python train.py --d_shared_expert=64 --routed_scale=2.5 --norm_eps=1e-05 --tie_word_embeddings=true --optimizer="soap_variant" --learning_rate=0.00478 --beta2=0.95
Below are experts of layer 2 (counted from 0) of a mixture-of-experts language model. Rows are named router (the router's row for the expert), gate (a neuron's input weights, with its number), up (a neuron's input weights, with its number) and show model dimensions 0-127. Each number is 128 + 32 x the weight over its row's rms, rounded and kept within 0 to 255. Numbers have three digits each.
Before each expert's rows: a language model's description of what the expert responds to. This comes from a sample of Wikipedia text that the model never trained on.

# expert 9
Two-digit numbers. Number tokens, mostly two-digit pieces, that begin a larger figure or fill a table cell, such as 42,000, 4200 m, $21,250.
router:134133149082137140085174121091115167166133159080149121118131119161173138125131094140129114087074163182167116114099140189149076114140132111170151124103080151095103130137157111141115108145085092098160118145130142175187068132149092214150148104095105161097124125066105096154126070168159095087066162103117140175098166134132156169079076194122088124149146164153097166105174174136073104107134
gate0:180085131076167136152182151088087093149151133105108089161106141142130125125129067137106125123127084097154181162144101167147120104156190123144142142163094154168101162110162104082120189138173116142107109130140130174145070128143188097118121172128148146087121104132156173177057115113095119130105180055135121144142166098096094109058107107150110031130189120126126138159159103078077112118108
up0:137138162080132121160149121115082133200119044130107121071148153172128073093184088132115157102064096142154138138182091147166098088107149104133145161185123116144134156120110108055157133136095116114097135117121191183102114101105083082097172154091165171119151118154184161158092080157119185126114111080099135188129105124101111098110146157107121094160162110192100142148139126117080069129133
gate1:186099093129147157121160173111131165117114178152113142126063104158125119103142102153182158193114147094147138161096114143114134118125107168164097093125127120095060106119092150115148143075122147082161144157181115145128082190178122193101136079134125146174212113171103120222127146075113103131147108144062135159160161110122112118109092128147094157118128103128146122174144057110129081111064
up1:106149146089136166150167126121119148106141114124155086131131054097150111135196121138163125142158100083160112147132189149114124147152152127157090118070133108090080152118035147176136092097126121150132119161164186091163111189114163181131137128146123113148153143102161146183118136106100117154103118129128190088163095155089137092125056081175114152083087195126123176180102053104101165139102
gate2:109108110154106152121168163093121156143147179149126177149138141188104051128146098142118116181130138110139119093141131181120125101118128156185103155174092066099097168061154098136162119149165139141156129145161168117130186117188121206128068175104088144120109153164178189154130054133139071108115130099119063161151112106109173124146144109130103166098133160114080078121145084099084161120149
up2:158082071121104112094148160144148146206091101090147216106190175158119105171120150171157166140080106127121153105124135159098165092071081155176118144149082106138160095092105113115108143101109117147139159097107172154139156098116121182113070178055151175067096132134146157170097119109181157145131165106093067139137118130137109173147083136136172151147137118162083124149125091106149098164148
gate3:163101127074115101140095097085106125143118108102107133175125108122143091133069145161145101170095118131117134105121073125186123073101156129086077147081105155140135083083174121132146184119156145100108137095121176124164160089151078107138103143098105179127151091182122158069107114160111146115066167119117075091160231156145086154118175135186172110151149152160129140083089140100173085148170
up3:125122144138129108091117186130153118060162123173116174137101118126142168083141097091143093169145067065162093201103135112114127178090134134137138128111070077126192111185104175132128142109101180164124108094138105112142145139104130122134154116217143111123130146119131112084129136153089159100135121178159153117124050120126176063115067173169120108127056113097171139080129093141120162132182
gate4:168155081153125109134190113104148108138147131114169156135094121160154099157133122166127124147116137123168112159203112165175133196154099067143094167152139073128155125140128118081119131072154159173047112134104124146124122100133159150140136128111107121091103163141136196174156174025178054071140123102111124168116153144107138080171150151185117115092123169129115112106125171175087092148105
up4:115172107079136167145179114122178111185154109145155110098123154106144142088209104087136163140058084126152155138128144169138105096120107182128090105152102106126136092142074055090152074138121087114122124199063217175118099116127081150145131149136090095116106125142125102192093114160112088146184134099135158132138122094105136119154137158099112138182171170167128077146090135149114100129082
gate5:149118116173073060096157074105119113153176081147201173112129131116162074142143149139104112107084139099145111124164091175146157123124184097116122117118071136152144144171118078067108202145137151147084080114084143127137119117107171109108126169124171206132149111149183162085078109122142120083079139066115110142075189146121115132144138164168133093130163141114130191121155169145095170138135
up5:117140098116116133106149120119168095161106098179150105123177144143149147173133091126091175147095113100126138110191045095204113127116116122142139105189094130140083138102142065104127076135093110135077141160121140115131178131107157123149153092092119085128130107138237158158135104129125111061162118098078101113133114121134175179137168142109129126167179160156106138214152207148118087120100
gate6:161096133153111138115115094166095140113126154097108056107091119118094158103172218147164101110169095084089132164080143173070131133102099105148116148045128143076130129100074135122177161093097104166155096123174167149162155137143094138134125110181126168131161118107129154159093181051111177132116170121131134079127144094066069104136083056145112094156104141121082123130092126147119118098122
up6:119170132116160088195124131087113108094145129134146131100073108137059080107119122161153146166139116061138115154114138114140091087110114082105089182065135131123123166121191210085139117181126158140084152092146130165118111056130141159145147131141151137149103176147143181088168110187073122111106176146165132116131167204118080104119115093158130138080160142161168117073102146196149131119130
gate7:078135202091164120146142152151131118131202115118114128111127063115163115137134103106095166085146086168127151121158096065126133142145151177137131121176123188068136133103062190140117052134139101059119165162068175155150131116079123153169128063165146095142167126123042115119155180127169136110104126166091090119114142175119173124117146130148151142119137184093100107140092136136141133169129
up7:141145131085084137083151130107081092125101170095142159137182167097137131214096100104164133168141137140157110193099145142131105120063146105142068098146176114154139170176141156078132129137135097093160087096142097127100110074110093099112103105098122108061109059098111119104149060160218137127108117147128158072100146172134120167102145101163183139141153165133160140160136069118157135129171

# expert 36
Auxiliaries and copulas. Verbs was, is, are, were, had, be, also after subjects like it or which, plus adverb endings like initially.
router:161155135124081086158142107159170083105107107174111177105180131120158143124081077093143120131177093129115085137110175077173113105108172144139123177168145120168168078145154101148120173174155107131114101149131130174156106137113130165116117194121110188128094173144162138135069105113131103073149071175106075184183097183096071134141140129117137094116116160051136182147131135155138100090089
gate0:138201120172055110134181119146175096140113075164179109091125133114165060148115097147065131144128090072130117115135113095102139121175113101129138131175117138104143146130178140163115110164102132143130082150105109162054155112119156156155166159122081151130097149084163130060152128125179134153057107105102147146192142159035079111094154165119127125160097165109154167107124108172166155121135
up0:144115159135114125098118139169208198166178178132152118136128128105119159151149136052097078120147115116071070101178168113138115134113121084084091131121103092078131112137142118164160111160171112168159077168129160146077097187106154114147125135100122150123121145143120091144211124159150121168131170192138111071160078097180148084135126102111112143168188154098134175119201124103125126103107
gate1:118149065162145123142156170182139124110146075175129143078139165107140107077153086175153160149107122107131166141134144178115136153170148126162173101086165096156153102083147103191067177128152133133100137126124147119100056080107125142124108155104111175091169040108121138065081117141170180104124105133110114134141165098110151110170108121056137114097107116097156133089085057100146101086088
up1:136117134136164081142138112140088166117141156132108074179112154078161113081079181107114111105203150152151096127118127077111125125163102159071126111116092115146098202148092177133126086162131114180122134092154129101166203126099100125128059109187134108114154172153145059139107064120104099129111131116141125113083126124065164141121124147161143154142117176130083126099064171117191159174073
gate2:097165043108108157196138077113178080154124102101185143109133133135088127125089127073180105161099106091135132123131170108072099175165144112152168116165138112134172173104170141146133161143134153139043145173225133156082100071135160144150101132110107124107113126101187123173085135150120092114092081138119144145190080100054142129140076129157146132162099121113125156120124123116116144148133
up2:141013168087075157111148083172123129139125184133143143095124103129164154154165134134093159109105168177116106108092132142133112090095132109175153140130086073085102102100095129100186103086124095090148094091092130118168097166148150150084117113121150148140098101119132126148108132104102096201158160094165125050084155128129139096115096087116101089054173108106141196099148162158113174114129
gate3:120101084097127105136130078140122113066170132093158126145120085130171134151088172119145090138116092174142140148112114100190161141148155084117090132148146146140157167075154096182059139113139172092104152143213158114107114128125155145090053116135080141119145139126138098099077117142149082067130022074167151183156099112116082138153152119193164105121153157100144098105123135089128170154144
up3:134168121152123106163115104123187143104109084085128111144119088096151154161077180101116075145054117120112086119117131113196146130161117130136124113167146171148133077111093133153123134142171158092105125073199120137105168141157180179133121112173141130140120128192119112090068114134129099112157080076110072134070108161123199150156128107201176137139144150132209130182143094102120166159157
gate4:104082113070171133117165102102134088128120102102125173132141112065169098102105131121100042159113134098101070145118152165141157137126151140059141117182062133138156121154101119116203149150186156093052112152099099169138115140133146102090117129135115079143133147106167084126153127120094060157115088182198147117149133144082122158112175119148173159125092124111071170091132142089103173155160
up4:132109109196153120130123162169139183145122108136154104096131106208118178184126111120118155152144088086153111132186144123103099127153122119151082132144181145081164111096141146099094133124067127117135180164142156117105137099129109117102171065085159092156129131155142155152078069145115169120151097132086155145084047212119075084070125162055086090139165088136156129101133139171126113134150
gate5:117070146130088135176120121094111085089124104083090153117098129053152138139122096169084134176109112155081090133107113079164164141142139151125117076206139086126156177156135130166112118064166115094068136121105130145200121147171114132126120198147090097174163101098137157065078142079090086151154100137121143157126090158162087151113160139101109077122150134126154202093090087126130100111125
up5:120116066125146095129143105166206161149112171145161151173124157144140093094107065152124089137173130155134151112187115179133144111132138116113205150136153169067160065136093136128142108135123151160157124182153051093139088095114141126157109085139126179165125137148118066118121132114124118115171098052150159118163136068161152108153157139114129128142101173087118065200067169124171137143116
gate6:170147124189084086134089120153146103134099054109104096109091123065125133119115112145118080156159096126208176166129149144211172167121106064165079069168116137172109156133156138146075123134136128124143124131176176156077086102157187136073131166148149143118119086145132144075136131100165122087118098112130113112135096147113080115069177106115130166115127112165185138137143104154170104072115
up6:146165127173113189069116125139091125111101120145107143161145160201110152175153038112099097148129081087119124160159155121127172120122173083136146172167114144112074161168126113131124125132141103162141187140135143142137134151120112184091171134157103091074124153182122149163152130155098117082201173174129155089104156148209107115108185146182091128160150129151096113071097124156161151073136
gate7:125144113059125081184172121144153084102093066191139117094157106142134121100106123163113178180158107144121178113146148145118136125139133101140120100134087139089109120111134101121191153113125078139122101086128138120088094063141137098141170153115102152167101090146164117158138094069121134183164126130139101087155101146099125130145178151026127162074125156123119148072190203116106048105106
up7:192121127079141125148101147163085113112135126148108205122161059091129129094113127141067169161148129155132114137134170117108148109083061129134106082103101105123139101101088172150117144147168111036158091117148099114148137133156169122095101157129137089121181100168159131062097070140069162120155128211077088152147128166112151110133164107080100190146127123164151128142126193137106091095109

# expert 49
Auxiliaries and -et piece. Linking and auxiliary verbs such as was, is, were, had, been, plus the piece -et in centimetres, Street, Meeting.
router:117119160139089137116113094173160128124121121143142167120132160185144116134091173154136122139178110166120098136118142141171139138115206116172129173138165104113114081182154140107131132136178085103055078156157107130182118061111099163057117085153095180146105148099120171120112105082115123066109131113141137131196100182161123082156162146172187096105087129085123128060118133152148057089152
gate0:152078087099077062159130097120148176168137165150130089117127141160146075145109088075153132115171092136164139132112123065201163149120141142136089117046143126089115142127115142142136133148153125180074098200119145161087143175121105135166119096102108128129114168120169144069112189110171107164153165107125151175132080173173098115138121164150133115128147126114088138101117174166224149112087
up0:120120090124117084158089102104132143145083119148145140191089087122154082150098165097144122071184049098151150103097133119201168176103181124121092174074155155133072144136137137113125174077108156157109098178131121115081144142106104112137108132150155184139150148083118174114103203123164101099123172116162209082159095127146101152124059151162090183111117120152149126101080115122132130119126
gate1:093112075168166080163137112132182192174169068130136164159139142102133126116177161201129134096128188179122153173117135152122154064096128196095132144141131102183112088127133109090211104117125151121095113118122180133142098132189070144126086138134110127145119124094143121117065099050148121124126195131129124111082141115114083107133176185114136120108180089128092145134150109106167111159108
up1:141025194091173102113065173124159159132075118137118132107111132144144120149149117084092070115170133158105159088077171161129194129055138106159133187064136087119086150121130120103132141117096148111125149102055095144145149139154100129109090148125094137098125111150136163116141131123110171112103137144186064066121131117155099129114086120168075160108141112152087117168054144152112121156088
gate2:163083086104104081119115117069144151095122146101147092138142095153140086086133186174113128110150109161127102126132073119158123071154151100110128136169148080050133126168130115089156141096107125088123142162136179185144146120199133137091164073144052158085154109124147127148155150146144120124106134102155099165088155140101027123170091192165141117118118074111099128123098163150181064137096
up2:163143130153121090099141163085067135077113143172181076148116113103102104114169107102159132095148128120119114157094160141115106046161120139160130083108138080167153105151131111083091150091104082116135097139111135076137163136100100172172128174160166128183161137117145140100095064098108146076089119087161112194167126148129119147198059156106168160132142129194178070141141136126143139074083
gate3:131136132153084147149101096165167118147128104124092114107135158151162098109141222106195109151175109150149158138165128102090168163137111127076135109157109121097140080193128091120177132089132133170122116134167152119154115070131173102088153092138100058135167109110156143093118158136095138127175141152088081079124085180135128038111154173115141129089166131141127131066131170157135034118084
up3:142124181151193114084127131109066145144133136194118113133098096126166121163113085190084120134083139079083123102093122045202120122122132121064132164133124168133091156103136092120103174123121156132104159132117092135081114153116139123187148139124183176118140168158122100163129151148174135140115176084141117123062123073158149189106115069093133170153107150101103090173157101144186099095092
gate4:128085153113143093173103114097152141078131092172106145116132162151155116091104197108093172088099169065121150093101136128119138152128185123176130109117127143149095122161131124123211127167094100103115147111196112119093073067182084132099071130094198165149112062099103158171131077104074141106095132134129100091140082106094110129120139085108130149068101133082094120119117146181134096094170
up4:119131122130087173110112119139117130139166188085142144124172137102171128069170084104157109149148126158107141103093092180121128135143121134091212134144157102117172130039164131169143151124194119185127110169113210111138118112138045063188110147115103117161161122071122119158170161151136121123186085155095086101085103124126153108104122118138118112099142067138092132080164120105097167146172
gate5:101065151122147129139148093124176145100177096125121156117143172117085058185105109073114109148121116097109166073172108074190115105159172099116131146109149190137160175137123159158116135166112129086080133118111124176123162181094133140132106151117141127115126148096147167098111100154133084152096076033147098200170160138145170132126135165149098182097114195085126140150103073119094100095145
up5:124095119114115129136218115181152118137148165118108138131084159133110095045141081144122130100103130135078076102159113089095141202161138124093120143098141116156116156164167203135175134151176100163144092149172114118144138149149111101090122073090107107117128156115095087184089117144192127175205078118137141124151091133124132139113151042127149068107094150124127148069095121143128106068104
gate6:115108148118134180198099120104112094175092113120122114118162116143161117143079153205132122093105154053168126118132150168137132089119154119169093125129121083053127155164070098142182148091174149082126110116185134133196125105118150157093137163119133171108180102148141141168123129115124119131117136094069144154126133128125155107150136122208138171060099144131051119094082126158144054126188
up6:175103183124094156122084103155142059130112093116123167085115176073100108104159148109072175121083176180133071108078138096104165139088108131118137073150083081119143113170138105151197104144149099150094141120130132110162177065139123131109141095114176117114179171138142136199073134140098125139211125112141105107121150128120118108130186100167134107122157099113081074105087092188152118120123
gate7:157158147138112131159207091164119143131130154140154166120178212168099127114064180131180116160129134117142098103144160138104140131079128144160167159104178077133107120148115077114132143089157128141106106089154126166136116041081149200073170147186142134115134057151153128161152119109130147065133124157097115143184125127099150119097208133176127128122075140121106101087070129146096124096138
up7:130103137100130130128116097128170134147100123146139059167067101111137119141187053135145157091121122179104160141142096116179080128198126115137153120150088173108106143097134155151122078156064113154113148170120102092053164139149129066187079143102131084147136159102121100097074089143127141152145146093088185139091104141155115121129045128058117124130142127136100123195121141127205147089100

# expert 55
Word-final -y and suffixes. Word-final -y and noun suffixes like -ry, -ies, -ment, in Powys, party, policy, plus dashes in year ranges like 1911–12.
router:079102168171130118198125101123057127147177114108113123120160121193128106100137142149121110139133144127090107158167142094121091148120070128151142121088061123079163112077116133145086139082146079097162171115159122173125184141116068210119091165150103063112138149204140183133104154112134134098158158085109143116134077125161113086184161129090171141102153162132160171144084133158089147095136
gate2:130068096158153148172184068117101121157121141117090142104170196137101129075138168190133046121085113100100128135083096146115124107098100148201085101146104154081117115063133088117104112119125095122130111134124146158154142080154133171105131134125125156110162120147126161097101106169142205139193134121084144100186101117154133149162160141126151180160221130150166147120143170193099145136139
up2:149103110192107159171132145104148107151118122101091090142139197091138090125175118133101100100184192118087140155121172145099115136156093168121134129172187120142111161114123182089083151119163158098133173075074134154071060126148092116113133082135137121157090076090137133151145123081104194141187171149122121131039123050157147100149128126146209146125141115127129152140108150127137083105131
gate3:127142120161117114109137177153040126101128156109124118125117169138081133097175080110167122103111095104036067126125136135142104133083175147133157144121156155120148114103133092135139020055154112141168121160149120141119147106066165133121093134147188128167110080129150160204122090147161105149142167124119064137146150127104135057141147149124079115093137161154146133115090096098055128084137
up3:124101144204124140113185153114136150151143140150104152086139189077076141172192133097137160106176149117153128174089164099126078164081199124135119105121158126101131129132060094180189079134173081169129120107126120164131123119085068174138072152176165150108133128161105054153165118087120127124151158119110068123120072134141164158113122148083113132124158100131084153129099143172112139090082
gate4:147152143203098142115172128115153133101172108123150126169183154156119079087126172089019155130114145136092134101127185116091108196157099145147134163106138093122155107121088185186151183159133124099193106146133121163165115071173120108140099126117140151114169110171159086140108161177109164122130102100101150163164138093128132081156143108107145188102110171075192095110138125108105114074140
up4:105063070053126093105098159080129160137111169116115099142113116117082162141163095116131126139113089130175141134107099128138124140048131142114144095233095182153113141113076154153115128135152146113090179131133175063092109155113148152121107148123158045145134160117113100136185097090159114148141123185158137166143177136105141149114178099063143103146107088119130182191153125092109129173155
gate5:119091113154117091196175123157141114144169182161146142088139152115141108117112133108097171159128137120134171095188164107128123109133158145149153130153167074184151143100108086192146120137139122144189137170179154141102149140041225155171105103073149109083136141130162127121150182087057090152157150143107079177109139103146113106155134167145103161133101099125187137098080161120133160163089
up5:113153137128092187122131071121124072129162115167143155145170140138101118089140097137100123151084140122127174113089096074045152129097168121150140137093148095143125163119077148113118154182193133138055100141088087115120118106106082156136123076083145126105071192120130115143093158090160072111171067117116128178192107091086199126139083127154179132074141121170131147170124111140133136140177
gate6:117167121143130115155199132103111120164172147180108083139133130106086098111139141129175112080116156147121153112144071131079123149137122150084104128105111108105112097134075127129175152110086074109139153137149058158098121090122119128098106078092201138124109072156131081137068110053106115119064111076085134132132100060121146098154078165111073147100149154161122131150122153231102121167089
up6:137116126151110100128076112177162130102129138112184172107078167162123147153106074107127144147108136145131104106170128094125127106162121082118109118080057106062147125144157095106176047181082170147106127122132113098174192136107173072146181128129086156140175135095145173119062164152131149115108093166125136146152139123114152106119062123198150101120192105095166082078133118114153115062124
gate7:133124140153147112138187136084115071129113118102134121142112110081148174134142149104138176105105130156135159131143172109087134141092153167032167130190116086147090127089069217130132107157099141114116184141164162083137067172127125123124106099117094152162106135153130144167179060137200131134160060134130163136172084112130157070116150150120085120140105105121095145042105102118143140142174
up7:135169065086142093112158149089161150162128120106079097057100137098092133098166179098110185111126086122084141149134075160173077126114150150145136077151111133148162190134117124141119164160122144166118139095129156120152102167092130141176114152055154144117101153094112114172211122153163163104057125108138094143097098128064120088081090130067136098103142127112127178156121146081113194093123
gate8:098128157108111171125186115142103111133082138149155106136115127154146081139114153138134100132132095111111118095165143103087095129194146131117084146165144200175116182099151097143088058125125063165173141162102165035127174150100112138156111118083156127130154208131127098111179152125167090146165103098064116123143129080095155127140188068142145165129113217101094101164117104148117126150141
up8:079145073083152109130154146104138200091140130178074161154156143113146120103141138155132135145154124109191137078146084112103133124152098135129104079095199124131135106141130135129197132199125092118106124104082120093097102120108090060115103204104152128140143097112061148161150192126085180136107140121179157085156126158122127147108097090089120069145194149154131076105169145105059145137126
gate9:141137153166179135136106119082052110104154129066168100158114127150133168139106162166128173103165113141129125104118113153141117140163129141107128135093084090179179119053157122096088110164186104138176149107145111131191105118134106150172145093140087160147132183169148092166085168097152110174114196061145145153077110075059164120095164134200118098096126153112070161147121163129119137123120
up9:124138168078083082148070071139089140136146079105090181053115133139147145131145173147121176146135082099104082174117126159172076101121106131164115155175104101119103117129095160121113135110099165046109145115151123097110131123086120151139123156149158126131185193164117126125065103085158102156154126130087083130098051134158119090169118135092114119096147101120092215116122093069096095150105

# expert 30
Y and ly pieces. Pieces with y, ly, he, ou inside or ending words, often names: Clyde, Olympiacos, extremely, Lubetzky, Ashby, the.
router:137093128120082082187140133102113073096172132089112067098170098209143146056065116130130103187147112144119104154117143106141109147149116130130161155115095151103199134143167095109134130129116064134146187103158155151140199145126172187133110168126122117126152136160216127162076148110128129113155161095174116136095108162085140151110173119106122093068174167086142108132088104107114107184129
gate2:140144127149116088103124106090205101125138157164194094118172100112141155113103154179115111126096156143093114107092133147126143135137177147123113143208157197113165196087061136128127134148168154080151123145076134114140152100172125140175099129090169165113125114110150129123115086125194186138088124129099140021163140177084153183135126102128083154084103141139109112161112126187177119146136
up2:088167135102161134152093137135083140105093109170133144104064141118143095167161146065181138158091130104155118137136126179178071135089102121079127089027168105166057140161148098116086134142136114140110177087128095126066109081095162147083146149162096112094175119125101138102191138165106129143130085086096127154145112089201147096121108126125128173141121116090088103143115092138091157063128
gate3:117130056117084104203096155120120094103118105056119099165129122193131109154101149074163083104114106133092152091042140093141096160128178115127105111149087133112123148120180164115157148124135113199164142111187189179110114065116152141094095125176144158144105090124180138134130099046149121102130092143126097174153169111098150091072135145111133098096127132128150150080152146168112165150114
up3:112112113093127112151104174142092192108080103124102110114126082149110124163124142101186073109132125110138097096112103189147097156068165131075180109102144112179166179103185153118153118161119135194146168131132189167149130144104172184134160174143152124153083094141083148123124139102144161177124053166171106166103143107079134103082093131114093108172122152071149151077156094106093169161152
gate4:141116164143158140160114155097125105096146140119180081192106166155108103100048159127134120194152110079096095170167218100129132110141134112058109139161159116142147120113131118120108135124125077153117094137124195162139172154140149195171110143145116101148150111147061146119127168084130094084132140157194155157119122168070100086132130139184103097129149167056116134140054118110153099153156
up4:164107111171137100138119121100107124086209121111133100146132135159134081178121111197116139144159168067201130146159144089133158110125119107128173148144131108131180129120109181137151163074067093128158095188166190151127138105103136167167114168162156081128132112162110161155135164170175108119093134170158159135083168152060141091139161130143129097108096176112094034115142157092128088092147
gate5:136076115156150100094059099128121164145167114150111095076143102110126093101128102132133129179126183106161117087128106125170222118098148098137114154144135161170147138133118137095169128104131102056142103187089194124130141097152125129075096133150202117215153160130169088146125165142122142148138155094151146126100181132076178141181106100113099136118127111109115121109071051086154101076106
up5:062088124117143113130172135089104168134138140155144115084102125096093137080159122149123133135135084107176099103096071111127191098156151110122051147132074113177122148136126159121119171140103087108171171121076164091122155169136086116141140173139175156102189107090141014125158154122122112165123122104141141108143121118095181060152107111115115131120089118173106110189069071126106101094081
gate6:166157090146144099101148088080170136062149115123134103120167161072132118150132085106164122199157102111191121147177097086188105122164100098109152124176162111149138149119113137084121103115150135180066115091174174104127054060096115099114086181135149153072117118126077107167158134169104136130088141091168136143112075166198144117143118186092131118099120163137139141123135166125128073098129
up6:096153118101157132130147101093165153135106160136147115122131206162142108142129138176191139155143115137139152095135113175138152117103169058108195080143104100100122122105100125167113149191099122146125161114121117178138106107077161072118071150143162175144154115108113093155187098123139140111103134126058108138166138109125169129186101086036133170105113157048145133077110148039099136114153
gate7:165131113134114072108107113137102156077089075113149130109180176147164095097133152136194157120133092136133130105130115078108132134114122114119128173110154191107141091137181183130139125159148126129096115153153118128088135124132114109156140097100195159126218098139127160121126104092193146162222076052152146145144115156131151129130117095088203080129187110129124136078097110032121119120132
up7:112174095116085104113096104194131156149147134112063151135198131138157122162128137191131148140171072190157113056161086100126118073134107122143192107156117199139084119136134144125113132115140079136098118176152141126109112164128118139156086045102151144079145153181117138149049122146143183105211093151082091131103132132150101123127162118107113104108141102111145123095150110088147172182111
gate8:148122130136095111109168153133123153068146136142104114087156138125112117093066135160077137176132095138097138106139138133128130109132123117160190149148151134067190156021050094061115114177132107161162090139080152152184099046090140138108096119130084124100124075084128120143162164156161155129124157155142118114185163121070147149121190144098118157095133143103134107142120098139185071162143
up8:180100174219088130158066117158047098150137133163126149152121132151142122174114099099103174157119129140114157078079115094131123133097119109147115067170106161159112127123200145124104142111178173143125152157178168190132149108178146132146187182151121106163166147119184126136071156103133134135117152145113108137101129109152152179162164134137172097212084114106099154140121148102104148092071
gate9:153136127138162094077113124083149109106139124105156132109110040187126098182097095119151052159122166113100117141103169157080114132107193158111142125178105161081126172128112174144174126089093109074116156147079166135089076153129157125167149152097161130114116111156096119169151114064155133105191077158131161137108166190115172134122098122129117177113141105043109156090115144135118154096076
up9:126078116136145105143161137167104126082179143123112118141153112135173115109086084138056078127157093077097129170147193159149091106125187078179159061112112197146126151112118128179119079102114166088147122156101154099110167135120171173184094172124180121112091142213077104144103118158119072121118100152171127133148097178141150126089115123087128132131082117082067107122109132087139161123138

# expert 39
Single-digit numbers. Short number tokens, especially single digits, starting list lines or table values and measurements, like 4: Natick, 6 ft, 0.0.
router:156148170130111126112172136086140157177134115066145075122080138164126143096138145184095109114091152138171092105071182128156148094151127107165150101138161162084108072169129144153159107162079094176137094129143173157173106163158128111146133081092093165151169170110086065167195145173172120125119153112171157169110157103091079157119084180097087173160123173140122164141147146164125082116151
gate5:098164135217094114149160153199049131109194182147124124086098128131140105132092154151131160121075126140113132167110114152118166178134113130119120080083138086090136083109177119144157087139091124083142098164111147133126109119097068172109086111141159099165094127107132122103097092108164103095133111045083141091141129150105076095181156170079087180129109137153133083110180103142165102116087
up5:106140185122169110137153077157177137117134022082168110123149099061145112155145106090104111130143125135124140164084163159116115136109117118138191121144131099066148142177123153148162179117121141166096048103104080131117158120131170157126141099135149153165042117118163171114139174180116145115137083144134162135187113117104121148125084110102127129125184157098169145093132059082058088119142
gate6:139065148105189149126103143177155166101063149119125121108169067152172182139110186115185118132135123101128140104166044144159132193128148137160139122140104145089131128093113148153114114144148146090089165149191141136158181132126167095124150166137117147110173144102146141153099186089083194087039144074094107145105126174134150125131156139155148169144140195077103145133156173095128140144115
up6:119099130104120117137135124107160117121140137126153054139146136094123101153156125162138157144176095088129149122128112157083107129119116081120144211096096191083201087098120160150175173120085096179080078111141148121156142127094209169135160182189153147124121141158149084106114117142191109098113176085145150094166152053102082103116126162098147153099047102142115146133097142153083139158114
gate7:147135123162171181101154101108149175053145093149137067127118116093123084071118142138127094079118157107139106099128138145089151119088119122164084116131115177034151055140129089107117131169168063135136185151201116104171176112175110154101156130138151111097107126109170111116168144073084112130192131126090130127077136121101085181129133102130080133138102159085097101164133119150162156157080
up7:162132185134173131117113099102150128064071098182129145090106115150088120108153171188109130149090120123186175135147118165112147105066162113135131118131116147112153109177105086117177153147121090141109112131126145051209148130066113098145187130154150120146110146082175159175183206164154149137122145176143123102081126102149095177139171156147108179166119150126130102095093150126120086136063
gate8:163152096117114104156143153151125182163113105117123183081215101134127094153076174136143110126177139053118126149080125169166161113155060149140137151133058136140111066073140118163130126101115133131185085139136161116153112101108149088153087084149119162143138140203096083155107079087154160161111131039154137151140126146190145177143159141143155110085104132173173147156126138142161131127156
up8:087130116106119094089138157147125120142131190150147141158109094143153102150129150114121203204118134134144121163202169125091066182175107106133058082091111108159151105190118211158122101093169121140106149102101121115116143130096104105161122101167127069140127111133102111131145149058100145086165113145128126111052143105164169047136110106137160104067130118147115132124146097166075121111068
gate9:082087141161122153123140144145166098136158121163093086081127219118128151123139102071133105171101119127154123088177127108103180216125134167074060133156103136104103175131130134138171134142156159145143198167108120129137179185132151098138093170139164098153111092137174093162137142127152126127099129187075136161164140106128109078142182165105180135107084183131131077093107109119194115094116
up9:091095172159147119131159164132172078143130163145166117119187146062134185129167123133085132129130130090135150089117161120135113147151075150168111164098138176124142157135062105158157136100104148150152136127109156091112128061118141141186097157111143189133113115173147120169110146171210105081140124146177193091157098043113135149105130142119163138163096172190124153158071146143144136130208
gate10:111129100124140103168087117113155177120141150109064132131118066152130092145159081141107126149087128150092202120150121129098152142152119160130069134089068124146092120120121116142133133081116082082160092149111136165063168136098141140185142135128155070183070087135132148107071134140183067157134133126077072085111147143089108051121103169146077130076124145133057160156111164156098086141109
up10:129091124109144142103080178153106178122165110140124170122122111184177057078182072146121118118164070181144099164178192098115131142109112163187134183125106135134070118079103139132135120097149124083118116178100122096129124125071147163148165116135129134142092126117085116146143142116094164169174071131116122085129120125210147139170095134114089118068152159106144119041094157099157146173134
gate11:104163210117149098212136118141120140122128172146118085128088159128135119065126174081154108142074118152113147054107156116172180141172118105101088114129148152098159075141175151107122183153077180109146159109168106125145144139191117112124113145145104089190108139172129187123124107164152134115069124162109130122144161160076152155159152148126187153104057091145093165123110135127067170112115
up11:114144100163120126072108127122165110176167096136203134076134119137117114154132088094111120174172125116162082181169069138172096135093139106093111150063076132169091157118110137084157156098134069138122067120064187154111119112099162178141123099108142140128139161131132082152105164141112137161127154078135135066132091170164180158131137145082173108086113171154184062140123123119108144122195
gate12:146128160119145111189102128130184141110087091117133149201158173109125132082096134123124120042110122224130151099093105120071083137136074102117161144121157122108093177080137121106097105130135134102120185146138052152166162121128102192121085083154130173075163127110106112085142150153157152131089094083149103076148103141137115117101130127102092176123136113113174114024125161106126113143126
up12:105051135074084089127147128183115140112092114114160113126092046167120099130165118144172111100142128149118134117168177126187192051107159139115133132144048132158161087132125130127173113150078110154122130131143145065148166211127120102174106150122051147128100140129083197125136117086111122211147141151144097137135102143149132102115100121149097198094124104112116157152119149152097136085126